Below are experts of layer 4 (counted from 0) of a mixture-of-experts language model. Rows are named gate (a neuron's input weights, with its number), up (a neuron's input weights, with its number), down (a neuron's output weights, with its number) and show model dimensions 0-127. Each number is 128 + 24 x the weight over its row's rms, rounded and kept within 0 to 255. Numbers have three digits each.
Before each expert's rows: a language model's description of what the expert responds to; "gets" lists some tokens that make up at least twice as much of what it gets as of all text. This comes from a sample of Wikipedia text that the model never trained on. Tokens count by the router's weight.

# expert 21
Description: Pipe separators after coordinates or dates in tables, plus digits ending numbers and closing parentheses in numeric, data-heavy text.
gets: " |", " the", "2", ":", ")", " of"
gate0:103101144091114119097106131115142141118115090160108083117136176137111159136111122157185131096130161102159087140081159181148137133105139120127150171143061118143085136096138181121116101124109162166122117135083131125152121147147131119113111135078122127184150151111136160160139120134095089134108099110147130121133122148152125128143082136145122111147139143130136141128137101127107109130116
up0:133121159144127115133136123107120117126149147154077137139133124137132137116122113123129180094113171125109142175145083163157146101149099103127119100134103119109121144095142125157081138068109139140131133121123085120153137125142166102132127094162114132166129184117069134126126110139122097112093113097105154114154134111130117095141149154088156135121184138115153095149135181168131089108140
down0:118176111159159120075158143169118123121144129147077116120145147093127126122107080167136101095125104093123150101124154142141099138110100158136126111138106077144100151154125106129157142152133109122144098096127125132139133125123146111092107095116147133128137165106138122128126157132085160118121121120171149179153112182106131150126147168129095129062112139106124182155140152132106104124152
gate1:116136071110136118106119126076120107074137112135094162140173154113194172148137099138134149064163141125146127126159088127122130105156148150127150138129122122090102147150156172090096105117104135137093146129125108085168106150133131119120119147114111129120161126140131134123098102133092135149177121143125114104122161115099135107147122107162140134150155134150161114069094126119137140137130
up1:108111181103166167145123080143153110116127111120130127152131153157087152131093118148112139168113118167147085154145107122146130174125140138135133096114178103176190156112149113160123099123133139135113095135102079165174119119165112159124068104123099135116132141126098144137144135140121121134138085140175126090124162146127143131157127150114119120096140159114115158125138151115109127133117
down1:121138128156132144077138159088141150123123125140116130139117165132164123119105148085100141092082130153139137072136102119166130159118089163143126182161128134126155133135149125127157040137119120106092117094097144139123135111190145099153132126145170128124103106112120129115115126116135146117158127104108123098157147115108132132120088139170151172129151088144123146125146147126122138177121
gate2:140147110162136112084163159149134114066127115189097096147125137127130136156110122161114146070123155103128136111155121098127148123123112117121113127147176107146180124167140114122094110138134107127121133101133068077117123150151126124149099133138171108096112152124138108135155117089038135112152166133134104148153167117131126132112129094143126132143115122126123148139115110123142098155125
up2:121128150165127073112137125146101165123123127113120091105130134114091141097101134108122120115091130132150116155161149164174146154114147106184157092149110149132134103163131131157104141119132129137121121117151099107116102140145129113187132089172168130159106152156153077133091118082122127128102129150123076130125162113085120134144144111141087178108105130111127158132148156159130112161138
down2:138127135150075119092105121138102136142117112132098113104123139145100152150126156192144126147117130122133099146154147143142109164112137099119074143102193165129142152132154132133133126135141158138090094155156130124155125176099109137125159101147093095160116073125168100077160115113159169102087144107122161134138088136109125107100159132106085125116131115150123106131123127161143131129136
gate3:116175125159155119149129125096086114124146100150138133170132117101112126104120133153155127118110093165136100108158092128101136179194137110139132134144118137079130159152156143122100138116143153160134099103074124112124141103124142131105139103095107103086115127119093115121143152109072135111185128092156127107105134151111124167107128108117145155135165164110139150126099151121156083111118
up3:153099078093154116145131097101131130086156162101127126129178172098133104182093116143101133119171154139124162154127141137123103106102117131101115152184123106096138133164127102080121142153114112110149126112130118147177148135117082129101135153084123143097157147150158097095173127096159141109161112122157124127121132139168162161117112124148152139127154121135120157125111130141118112099134
down3:148118141097102115125173120135100133120147121166104089115140123131095131187138154143141083094112156118112147099112110066139139165111119089085132098183128148127113141150160157127152139119145139113121136152091128145119108145101122096142100155154110112144110183136141084136158149130109131127116105127153148117140118130163144144139094105114095106146133135156078128091133174156083165124140
gate4:117146076147148092136149131117120138142105159160090179130136161154147152109120119186127112101139127109118102089122097115099150177120141121094098176072112110121136159146160105143109124129132159145119084107076111111152122150129124135120099112124160117110141151101128138158132125118094144151154113130137095132124115165166138123100108071152140161157130163111114101136136113167156142104139
up4:106102140138106140164142110119125082113131125155123119129111187135123076134171176139134124123140128134164097126105101116102101117112135148125127147128157134140117083092091130143130157094137137134148165171174092162170130136119123113079081067097142135140123148150112126113156160143151182090122147171135145123088144120119145122112136119153116155119112115106133102133123083120114161102132
down4:119124124127161112144113128113156131101143116146168099161099108144084167118106165101140168118095075123135070120139087149122110188126146136134137141116152107106122122097150135142133157119091137134099136135129136139128137142114125152134118090124134134157134098145136147106080086111155185134134112150083124126134120160123121118117142201156109122143070153135157100119145170136106104156120

# expert 20
Description: Years in date ranges, compass words in distances like 20 km west, closing parentheses after coordinates, and stray combining-accent bytes.
gets: ")", " 2009", " 2008", " 2012", " 2013", " 2010"
gate0:146146127145129165114124152148099152136128135123057145160156127115149150152119100106160127115148121131112113109125076091130109129132085159104139125087121137117140127108120114082102179178155109075149149094104132159109148131132102134142149101170072117103153178122146105171110139155112152166127153112118113116119137104113098150137169149115101160141130117137153147094140155155141121130125
up0:167112132217116122123147135147152154123123143113088102135114144098158148154121155119169092167093131148095104086118123094106119150161089097158128153077138145114125123138084121128136159075091108120124129164094103150160109128127146135129141135154070156155145115117144131157153142115107122104130131141144111141122165098154107133113112101121148122162128145169139142109132131120146108128165
down0:122133138091154068160136172107101134140108094176179143111138116098079092156144111115159144127140128121115116144112118098133156155104166126153129114120140105164152114123132116116125125093168145123103106151131141101108109136187126114114128127100140136126098124136110121110108136163140151155112122179174163119142113102112160150131119132128125124142121118162109154117046092099144104163116
gate1:138170163115146120107149123200131096112143118121100123123177102111105105137125144129121167090133149133111137137133107084118106129176146145137096145123137082090106116115144154160125162121139144102123102126085147142128119101156144134118119120118153158056121146127102178140144168147107088123137151151128102105122117114124132107140097160139136149149085109172112136132115149153158145127067
up1:076127104116081159099131128108129154072136162131120137138116148140129169111121154133155110151157118118162135122098146122164151141122145183074101105158110132152142125142118148143136109135155164084127147122142105130125129130114127141159146074154097130155152150116131127117121113131177130108179119111146108109112141128118151156145161108127120095111136112088168155117175105091098069148141
down1:153129132179113124161167088123125148081095130129120136143145109183143122088091132159133120108148098109166072138128113155119134085155107107139136124114158135144176128160125087103112178108152126127145095125167127102151098122123108107105110143120126167165158148132112119081148133128114100083106129144150154176131150122097107146115156105147120134170103095128147148100115120113125134116109
gate2:121140154127130108191129114126148122152121085102156147114151154150157109140157137153157138129133119133142112094100107144129125136177176109141120105113138163139097163128125137129104099110141157112120109138105102161164110136125111102139153168139149133078128169110102173171169121126108108124119126130195086128118115133103135138120092113088106127169056129127107123142136117082101127118125
up2:149094090126131168167114140147123102105155136112167128100165159151179110134107132156168133130103099077134092095095121109120159159129141130127133123134127106133116165166123159144153092140131116116145133131158168097160144139123109093141172148181124129123083141142137138138107133117099117108116107114140111140129151138184133102126112093119089155164082131093155100133149107127111175113133
down2:131128119152113140156135106150135103143102125072112187146180110093152085136151093104092143147150135159120112140123143146104082126107141147157117105129177124151150091130137179116127113101105122158130141096189162112077118156154096138102185136141126122131106122121086145119124145141140124134128149111125140102152085132113115126094132124141126136090108146124123145125117147114149064139148
gate3:113131109126141155123112156149164079114119113153089145117154163103124110117104129137115133151143105124141154111170138108082093166176139141107136173098155120130111141155126111131131087132111168114150115084141127111163101119115128129122123150171090114113122144093078165185136133123105133168147127107081161143123120136060115102132133116099127126120081108121111142123125155137149082107118
up3:138145057117103112143133153127126119093144140129111108159163153132162121084106100148127086149126121110140166134137175144131145138112161122098122141131107078172116195144105160146091109112121117124144122167148136117162098171103143150128140158135113142136144110081104127165133150128081136127108108131123138110114128127174179105187119132120118163116109123101103146162119127126154128110115
down3:165152135116192110086164125140119124133139128122171095169140113138096136177179137140125110171140161130115111120090111128099116147145120115134133132130120105107121125168143181158161154091067107127139124123157096141131149124078132098144117107139080116123154100116152121145145108087123146148158160136156132109117112089147092139136122103089148136117147112111153140093121152118114116165106
gate4:152108184138119125113113123135140127139156115122106094131148160106141150129125144116108160122073145133183124108123097157140106121173136139124098097073166125121118124121111115140112101152143149106097169160124086119116103102169112156158111084111144153081124173099169134151144115116129142132192125130115135115103123093138155120128119132167084127124119133146171136179124097135116151108120
up4:098141127131154123103113098143134162107144129089126115114116102138128121091108096129113103119107140114100132111145125103139153105132104129128140159122120127175156122122177153149127106065130151155142195151142130126095115135139138122172107153159123123118104107163152142177115149139116115129150096086163122129178178142043117124111164158145079141128139113120112143132136128129087106138109
down4:126130128106129118090116115154165157138119120144111133162144138152151145105150159150115121122128127077072160168152122111134155137143110122155155133118116120147131117133151079163104096175133101133102123125161126129131139141105094139165104155156119111088108095095146099128117143130113117097134140049134117139155130141143143095120108108126130121120162198116068124103112145178136153091135

# expert 63
Description: The articles a and an, plus possessives and numbers, opening a noun phrase after is, as or with.
gets: " a", " an", " one", " his", " its", " two"
gate0:126128155118101129124153125148151115138109127085097127136120026083119105115154148166099113136138142085139141106146116117101124140139121069140105109166103122118164163139143097134122130150131099131151130101146084184150152156139140124099129153138153130130117159134095098110129120185122111135149129154158094143184115139118134144103121116154094116174126116122124121154143149119124111102104
up0:116139162131078137101142124136127148113148132069129141173113103117135112100157152159120137165137128096119163085132104144064122123118146121107170135178142147120115126170158122154139136117105131142109141111116094158116135157146156112074074166140149086110119139124109119122141117134174090087129119138136124162107108137118147149100102134165087109161144159134134167130127117135119124112174
down0:131142108118128140148177118142148100108133144139107127092124105151127135187147141115127136116094091168103128190111129121142179134102137152111135143133156145126128149088092107142105100106150136088134112134099155122123101161159149180141129115121110140163154124145133127157147124126032134081085137109184153099148108108112156121100104152106147122128141123104103133109144121120130139139128
gate1:154171126154157122099102113091095142152140155137078152161113158140119113163132120149096125129121151095112163147105141134116116162141093151155089138109135166136143155144119131145131080158148128108132106116122128128153071144093150154127139154120149079104099176109100140090118134129122122144109115087157112154108097123075142117108116083124125111161108120141091080158149111109145102121114
up1:189123097123124109145154141100169113136126122140137124130103113164131135101124152173093095109107118083142091110167122111114150136112155111102144086157092109157153128066161129092137125136144155138134150127131123128157104100103142112129109109102103146140123109127182119123133111145129130100169127128123095158173182172141159134128122178137149101161109085117104121132108110093095131116137
down1:071091145143146116101081116113131106123110104119145171123149131105125120148095140100130150113140151147130168109115097153121130137148095135092134180096095075115134118132113096129161123140134150100144130145145108083089143133173073155135132154138149154147142153160148109074122128116112150133111134154140108083156100127157116111126151160148106114106153133172138131126151151131173080130141
gate2:137100123118148150078118109115099123137117155094144116157118131142111170136125150151105137142136129131135144133126126146124065127117148118086095141125135163108150163180151142138160109108119099133141135207141144104109119190121153099116116138146124096158116154116112102158100158127141109138119106150143103164142128111151093168163116127147132094135118206138107096106138133132078129146122
up2:155127125117093126146120111118134139099137147144090135164104131118143092121125114101162143136163142153100117105116120136119140121106121176122152149125139097165083119164147139132112121120168122126147113094114114191143134117121159116148148141126089109124161126112150156131131116078127120121127115093097166163103149117105128083067173141097155153140117096157141100117100082164183159094128
down2:112159111167132101151118144158127166164089143148165128139110156158117085106134116141075105118139121107110130113151133163176151172134152124104114131106075091139186147119129131123132125165078146110125169138146119111110093100118131091126148119108140101126147104159142140121118154124144146124137166131121090103143081121154089126107138094134112136132128142065124106128156147096157099131107
gate3:142070122100122127179095099133150115097104109110095169149110121121093113160117130090169142114118071146149170100118149154110119136162145115103101087123114114121129112101153131082192127150150111113160115164136124145127103132124140149122147149078110135140137128144152146114143123130124071160117104126158095137138131124129140135152169102131117142157122104137115153159124126162182139137169
up3:155105202122108133120118177133109086149100148131097163112122121114134137072144110175117088155117114140122119100145166101114113129104111156121129130095128153145136139082118152162146111145074137142132125113122097125165168124141119114168145108189141137136106112125141134147113131123113130177075133151161144118116115155112100114113100152160112106154138110148108102165135111149100125112089
down3:128123114176085122108150109153118128124137113154118134131125143128128137142141129142128104106132161120135120166107143132222158143133156130144117087119132127122159144136131173173092144108137136183113158104153125109060141080129093144122105146147122149128124117132138143167136137148089144119099130059105181141085137115119104123111140142083112134116122144129137142094119111093111112103106
gate4:131119078144111123124089140198116113122109092091101126144137153144110124123125159132166165127159128089147120123142134173127160109145158134165113074146142125113099093146112114124097128144149113110162148136152127127103088118134123154148109096093150125108153135140123150090162084145111088126159097129135149135110124121128080149092139095122153142160147106135122153165141166165185119125129
up4:101151161122118116146169130086113168122145147127153111113133101114129113147137123068098098113098148157131149154148099113123110150122105130093097194126127128176172147109141098114145147110146153133132114151128086124109162139143151118112148176147098120133092125126115107133118154155127209110113182106126124104107128117141156076165137141090110135111116144106142096103116117122113137134112
down4:125128106111109143122161108129127058093150137106176111125137121153130112156153123142176092123169120135106130085142133150092124167145141118113115123139113084101129075108129130098088106171121103108142106142153136107113143102166141148179118120116127149184120131128084123120136107132115147095136096169128164162144128151125140122082088131156150121122119168170136128175123146112107124128138